{
  "num_hidden_layers": 11,
  "hidden_size": 256,
  "n_experts": 24,
  "experts_per_token": 2,
  "d_expert": 128,
  "d_shared_expert": 0,
  "hidden_act": "swiglu",
  "moe_layers": [0, 1, 2, 3, 4, 5, 6, 7, 8, 9, 10],
  "router_score": "softmax",
  "normalize_top_k": true,
  "routed_scale": 1.41,
  "balance_loss": 0.0121,
  "balance_bias": false,
  "router_z_loss": 0.001,
  "init_std_router": 0.0148,
  "lr_router": 0.003,
  "vocab_size": 13954,
  "norm": "rmsnorm",
  "norm_eps": 1e-05,
  "tie_word_embeddings": true,
  "optimizer": "adamw",
  "learning_rate": 0.00162,
  "beta1": 0.9,
  "beta2": 0.95,
  "batch_tokens": [65536, 131072, 196608],
  "max_seq_len": 256,
  "train_tokens": 733200000,
  "max_steps": 6400,
  "dataset": "wikipedia_en"
}
Below are experts of layer 5 (counted from 0) of a mixture-of-experts language model. Rows are named router (the router's row for the expert), down (a neuron's output weights, with its number) and show model dimensions 0-255. Each number is 500 + 50 x the weight over its row's rms, rounded and kept within 0 to 999. Numbers have three digits each.
After each expert's rows: a language model's description of what the expert responds to. This comes from a sample of Wikipedia text that the model never trained on.

# expert 9
router:487521537540505436551489429432517431472533548510472558496527448605432548499606567445506504453503535511527565477542487526465459522385470602474423444543538545539495538444552499492501547501430464537578496527486462496426384498532482445461442578552487446613518497554593469472567434456439424457517580475502496530531514474536485525519532458514506521512516514455473473426490527537470512505485631469483533579567557550519619553573448567572454538547526448499465456418549424497419510496522582584509485496568490498519419538481428513483485613488438495569424451544573399663524507558528490485533497545507430418416443546592584483506529422525485527483501491519552475434532552499453447448446460518483550537484459474544458464605453477478532498498530533609430509422522466410573522545545463
down2:547541508602436508471627435477448566506561472557559492538424481475486474524496550528549486579506531489483503476426487499429469501425416452541507421568489513442487527512549418560525492546486473409460449572605502485448444509455473518539449543473466539561518472500554580465560463578465523413562468479376552532538522487476473465543501494463476528458484420539502488548448463564463505493456436486409478472454532536419479469507543585485478572502545446519533465493576504423522544571522470496488584438542581428536445523487485500548480585435570536548568514506467382552506472493515488435472573389566518530508487398429531447510497482478626512543509644423563566501576559471515475475513441485587493497439506475452497540590516505610424530375548373499551550430449522453516528466501507
What it handles: Words on armed forces, aircraft, ships and railways, plus table pipes and numbers, e.g. Army, Air Force, Marine, Navy, engine.

# expert 2
router:510552514504544384527442485433490456530595553594468527507595519445425546523540534421420412479420524553450594498571487593461483488496479540441461459555554556529484575372556522520439557542471429564496482502470465495440421490529446447423466543530487395542520501561547442472532421482410480439565523436514505548511534458522465510528495519501526541475537547469428477460486481484534463460456501468475536576552516548484625543567436534511513490587566479508570473429579494458391582567586537500618513451523457462500448501442464554550450535477433506531443502517538423523494393562467533470538474539530471515518444551580541413597534468521502525472511586477568563433529545484508434453477564458485525559506509482537433443557486406536561442472494638497474548547539489493583543571519485
down2:511444471495527453522563506456490469456479581524542515424426461560447432601414578458452580492457479509585492452465471544501472625456543478458422475501504620494534491416505459482470531480403607573512516523512439492438465535453513451448456609441535543491582545518509499427523480563491499480468532464410499514444521497466531508474569472469468563556509410427503472482539491437495564447492510464507605555431480458513462483466461540494496511506472466484538479579540440591550505475463497498447534562562546417519473446439604364421522513504458457505530543449421422553593514535434463447475575479418545453497578449470500544423490465443491494501481458538474465416458439614434483553528489516449484471490499509559552512412507457372563512475483530461488649481531590486432463490609463
What it handles: Prepositions and linking words following a verb or noun in expository prose, such as of, in, into, through, during, with.

# expert 13
router:533502514568521482481525455500493505519491538500544577447519540559429525499542561417463416486510465482479558490534475537502496500468423516450434471487533509482463503392551533421515571480420476645477408557428496475392470528530457420471471513499454442553534522517530494488500438510455470460572598478576481512518517541495506502521526444473554540460504545477433444512478562564511484491407527474499519554565461579457491561563497575495468553516513531538535490440505458498389512552517585501528476447597476398533443450476489535567413579458476536554417475548582485560506550641436598476541499587555455486413415484554464449508536497435509571471573479445469484430527552428449457492417621633503536545521462498557450463602546467432544493535477616528494529507501523444549625462558439
down2:499489475546484563483462486495482474575523487532458477533480458514485552472537544529496452541578435455436470436518519542500426521532448529597466471529538623426467540390576484472553468491463518578479563557564505528548519512577422545418481540533476424483550541476509591517471416463499529429452445456468497500522465551527556558490455536433393483357558500505499509465499526518536531648449531522469458463591443402497446484409529444625505539562513516516564526472584448516552451562516472523487518533479581517570603512473514564445480596431519545612416520442508423462447506503534474476467525528545472488465561464521462447496509581563424449585457504522555478532416434471538567534462480510409492457533471512464494446522643486449517493550471471390589430494371551500480494483520511
What it handles: Single capital letters and hyphen-letter pieces in chemical names, model codes and coordinates, e.g. L-methionyl, F-5E, planetary-mass.

# expert 8
router:521500572564563454613389451501468389548558482593494553531560505623396543445526513396434394488503527494508572468579486536502486549523428557495472417528538536549446526451551556431417547549515427561467501542493475513440487535489467526435534484556500479530507478507550447533542403475508476471582512455471479498532497459456460628516572511525554516417499500426469493494472542531535461445458592512524533506544516522513595549566490553520507563478557472548480420397531418467478571558571571534499464494582416520535422437493483556504441576506394521498429483493538457496577511547452556493480520512521540470420496539511561441472533411490473514433563457424611492435522556539533423508390482590435546540498496481496488447532469472474559501416502561561416526461596480478495566538533472
down1:533432442399451498510451510514519517558537463509463504547554513492437455516522446466495443485477498470431492491430553469482539476420499446446483402443545556511559508482444512511564462521416628446590498463498477529425526510560531504550526450609504519582464519474490533464532488528546515520468494520485489505568502571576607522419577410564486478370599583486476418555510592472530496521503456437575422508489389547522511476475410522482495534463573520506467531489514620580466536534516453426522574487516513543511457514609542567549491518549499543622486494548499537430469398533491549522404453482551453407532538488428489528449481496466574549432419411451466513522544531447561523524408462505446446506516435430469445500505505450439484497464596441498538435483443578466626451525563568
What it handles: Final pieces of surnames and place names, such as -son, -berg, -ville, -ford, -ley, -ić, completing a word.

# expert 19
router:479609564588528481588459418494394426515525512500549581478552558553448548442567512475458403515419574533439526447547459500400481519491466535483417460483532515569531457418536510466463502534450446552537502561525477488446606482555485478444466527506466579575422516572540459416491480438450483474482541494476468477596594447468516509514490445576504566531597554473442471474492522570527442416403550471451501610547531552429539488620437549538519555545537421635492482432548401553459571539542530497552453478559437501464389489428427491580500546468490516547446519522508443523536460514465487480544524545555476487442407511589486498487558461551409479507524521473568513432550570455465441439461487496439527570488447518490432506527481494486495542451547553531480483440565496515534604549501464
down1:568565445453439540469489530627448448454576453502497476523490535571496480518458515558502541467491496537533478501455529510418401449479395481454484512603541533485449484506430575515491482489422522645489497478482560516447587455455513532473477582501501562566520520575462483503549495456516553457494522553419578470517465527541517551453545520480476481467463514677532573429463422529517485518559496533514433489471616440414432480458548485409485463517452481514450489561464416533387479581565488513473485545450538577548545435515452506501527411506501531562523471472463499547551503408506615445544443525566462402482503506474549539543514479489548494386500536469535549515497405430561510489379350511552617438493492419501511520474595541464475487547499451457488495487459404506496478496555449
What it handles: Opening letters of capitalized words and names split into pieces, often at line or text start, e.g. Th-at, Dr-inkhall, P-urpose.

# expert 5
router:539504482580492512541433548427410479580529498516449523483515511595494552432556499424468513476464531534466511473608502517510431542435484543472468467553453551530502534432629515414461510508419437548480459546474508444479475470557444422394412544531448498498491498526578472476476440448422426434500456430535499527507573473509461523582526499535507534474579576393469449493473494567537494502484526395475514562529566578441545543519477535523474521519555474514518448465544474495420528557510603533597467422532491500556403451428486571545481561417418555568358461453551409521590471584462490459502504591553382527426464544534506413516541481567508506533542458472579504447526510472506380471463514441478578535551550506568460468583441482466544451444555506556426548485543474483530490553520465
down1:481449577453486498513570600566481507468400442497504475563518462480405567434470448553510501534480554540459547492520556543371473510589490529375478532410453493503458480488601439452471572422583472495505497494454634516480442542562486525512582500510532397538517522465441471557439584473486496454458412503419583403487520385490496512483541531417502530509486429432544371550524487477471433535477527469483579506402541561503573478549516531621446426467563460507451508540449502543396531567521443485486411502567528486608549499505469453487549424536485475475504514496500507550564543495505455457467522487472456438442494511498504519441475401549631589519587524522408506530459585516513519530538471509495582510516551456530484525448551516503562569451562598515450527466493500488446511518551510
What it handles: Mostly "the" and "a" plus generic nouns and headings in place and building articles, e.g. List after See also, Location, style, area.

# expert 15
router:479518496517514458584347461454404466552518517574582584476514444663441497427539515431459422475491575487413518440516485525489457517424511504519458445531518523473393460406450515454483546587430442566512476481411438504457458504599478463456504475553509510458500431529530444515514440414472460499569598450533504484491543474493497486529536454492549475493570578436445421498469463565528447451515567513473561536619574531538553508592415533508452562556513467457502534486579448486427503580614609555513447452574508513533476560449479517517489506460459451563440440531534458506558559550455467484518484560545479483439502537532562450476597476537469509498527532500559399453476599461446465534440510490467468533532528477462463488497499461562465474467552641552487512415543445440552524512573457
down2:543547517467464441555495525554562566481453519566464591467503517623513501555408440514466495522541563559437576480608585521473541551505496548463524606533551553542487570464465487526500567552541613563409464506479520515515477472452551444482450499518515530378472427538506484515519502540470574436543466439551503561517460547508482490495465348554431464546498512512533422487488580458525458476618434502489429482471447449571456500448544533486482552497407534421464554436556484523430452500488518508487567574479548548517556496556548436547501491382476480500508565539496472534545476482582466469474502494485470503425506513492473420564609562460485434578380471557507382421559549534455518532435535464544421589519536475475459421511506514597492432507553524525542582594505523575582564530468501
What it handles: Short word pieces inside Latin and scientific words, especially species and anatomy terms, e.g. papillae, verrucosa, radial.

# expert 22
router:571562553520521444547482461485485445476563512501613524460603520651477505464577508503449433441478515567432489487536499506501474557442517539444422482531509499536498539446507556498527532557478462545556480476493486497438477485484510446499388587516486502542505538521525468444491448462459538428526542428531466553505524447427506534521555450585496518488543626466535473527518493485540439418464592449493552529495498517514504510528473531475497551508449485497516434487565414505375507580480611587482511452523415429550438580480405482508527507480443518523541407586472409575508565582409592435523517507515486464377541520535567435506485465527460533393496440450492569400555609439470491374423442513506552511503483458547471438489516476477500450459509515529418546444513450375527565556565420
down1:590530504592552557548464493589469591469429501528535485437552439502544536504526538436489476553471510611456563505510531541470496536446542548338540511529481463491480574505500523463535435539488600633532508511471455556577556493565462515455528460413479514417467498494486493540524505449509620463421591487516507520456468553533522552443570487505539551443492449488482512527437484475630500517525413525537618516490561463510470479408489488523515571512519503644464480517498504538386559515528547502462502571447460470450431477558477538518512588560476453493522520559425497522477539473507520442533514499402559509545491596546448527515469509667546508434502480443452500515499525441474493438505467454483416516602496482493442479448532544543506648462384434559491503568512460414445555507551486
What it handles: Numbers, scores, pipes and line breaks in sports results tables, plus sport words such as boxing, medal, football, Olympic.

# expert 0
router:572573496564501419587445479483469466492468549519539557525577483511449545427598542470425460491506561524462523452559476556429396493471499500492490458596469528589469584409501470486495543554489440525536472570454422521426467541525515416451444554545492447529457573548538481502545487449494478464512533501517549605504553466489507544465591411503554492491524552482429427443484547504561404517485602440422561516552484551418518486564441482524523525520484447537475428482525476508446512521592586522602487476598406451581455412377474547575470579444401549488499475581537406546555463480424528443525424507507525520441454531555514431568551451522506516506539486426478507466488556481478488389453527509462508547505551438518434439548441459412540434460484513551458514463579461416523553588485481
down0:449522475533532429477508481583614521606463581576457484452464581489562463511383458515513531559506524470513462479506407464535570542564500522539446492409531434472458418459532532516479538463511458388562487535414515421545473473512488531447567462524460500414466455480455507449505530596464488403477402517498480454539445588528471541495609483526513554428423528551419430508562591502518488426454507519493503563475528560448493546551436535516473484503549517516589464512465562470433555457518591485519444550485518417451505388521561507507541492511447507541464543490563484491547448601505465453493522522472436582560483510597433479463512523447478526403470538575524486566423515470403411465537638558460462541596489608473564442504451477482468474500489523586519532569538431511530558521596473
What it handles: Words in biographies about study, universities, research and birth details, such as studying, studied, University, Born:, plus assorted mid-word pieces.

# expert 20
router:501489519545481468553483464423432449513587562528507563481470479545471526458547523412410489473494510507449551436501482569455481539511426511458458446560518567542467560448573526427478530545407518567510484575490511491498396489579487419418493540544497465530476588584579476448548455462425407477596543557560545515530505446500469527515567463490592504503536538441470475436432567487586443472403523475448544559563560552417545584599472498576524496505579442555575454505534454488425508523518582485579452469553422411526450562468444507563421541475431566554411460551502400584539444605492487466514457565569442447462511523558505406508532469480516531428516471511594537432539531498458454472478494544447539526559550542530453416558470426495562422447503480528496532458545493444544518538551449
down2:551503585519458543525469478510579514520493484475444542507461503622532481564589472373523557493529473381496467471563470475598543566571501525512450467558506501488507527509526542527508526550548544502517561492521512475511502532559396457578398560441576510437540491446495424480452539540454552582542582564528567453460558522434509488489403582472503458553515461522500599602460485481464495506538443499595648450583480583441430463511484491475593523526464485505482413454563493524520530442428507506461521553552484427436509425509510467495592430436493466518383461474572484449516508544523527514483448534468415478464524509435529502541541458432483496519554568507510522383542572478513505485505562448535473371495445451541543567404461444582598413586456453517525502416480516569506484488565520
What it handles: Past participles and adjectives in company or institutional prose, such as founded, acquired, established, different, similar, after was, is, or the.

# expert 6
router:481556478549556427534433474448465440526519463500476601485523526621449493443558502469408553412498563517453585476498493502541431507514473547431505452530481497455471528530513555505496529526517490583534479559450444477483397483549434430496484489517483396501476554505568486517557442521482440482562584470513533498534579463454510524513509434587507567487535550424472456431489560507579446485438609492444489556563543544448530492553469519498474487516552492582560504473559429458427549563494545494527507460599468430524449554481455510554426481402480455582475467560557409576527442568473471504490465600537418480445438580532566504521527462585434541430532492495620481419585568434467513450432525558481590564532478454546518460530413403525518512418587512545468522488625526459522499563476392
down0:490515458417564533537452501532520574544518484476514566536534513545441458592409484597519516446627393533558504399439525541459532506482506489530452538484488447585539540596453571556467531491600459527441442410475406521532489523458548497575489459542489572446600587558385509516472457581480489436492531519433509522409492550453519436560553560592428590460531571489480500482484471545473420487470532550475489490559423576503329472456505569552444513575504503559569443451455509559464520502467486540522545513547512497532462542557539559541536507548478545458590488468574433496580513469551546437534504506530450508495496410446473433501467443525438550459518463504402517396478527458456563472450484467487438390481435472537558469551476375432473538511492472487513483488441538544513526575510498
What it handles: Nouns about film, television, publishing, critics and government or politics, often after the, such as film, TV, critics, government, Democratic.

# expert 4
router:539546521536568429565502455403442432506529540553456612496496492618406480438591522467494442503531495535509530491500441476475469505541532504548517446512601504507446475433559502484459581539426496549444454466462423478434514495477468475449482557536441436535487511588547431428622460432453471432577584548518538515520528521521505525532549486487528565496601540481479518465424507527562431446522651407479533557585503555466565529568395587479457555512564446524492412449487443485453579496550557494469456465561474466485468485530473514585474513437425509512487428537473414591546498485487465469533470510528465493406531579486498464487526490617478521512555448476522559436552584469480445441394403545489525551557453460517478480477475441425535404446480567580484579461497436473542549559532490
down2:474458480525570522497515523517498502474520469426517493508520545391419553488458442472482518469529462467488450518566361462461469473478409504517438553476510483511493501457474469527357452562602502564531382423509442538452500505479516432453513459533480541498500464458531568441465501391490540503578459527488499571506553524502473542498416545460610495489552539454480467485508503503423529454574480445506506544522499394499461401491436501620426564498558479480588514390458557475637470556431511463448524408465448519416533469573537546480494546558515542509472519490431493423516487484598487465393520446530470467526559482588445460425505530513556502460411502482446427504497446597489430562534528431373440492403494467530475494443507451465447544499533496442404368491538515429416508488538526
What it handles: Pieces of Slavic, Spanish and other foreign names in sports rosters and tables, such as Mario, Bruno, de, accented letters, country codes.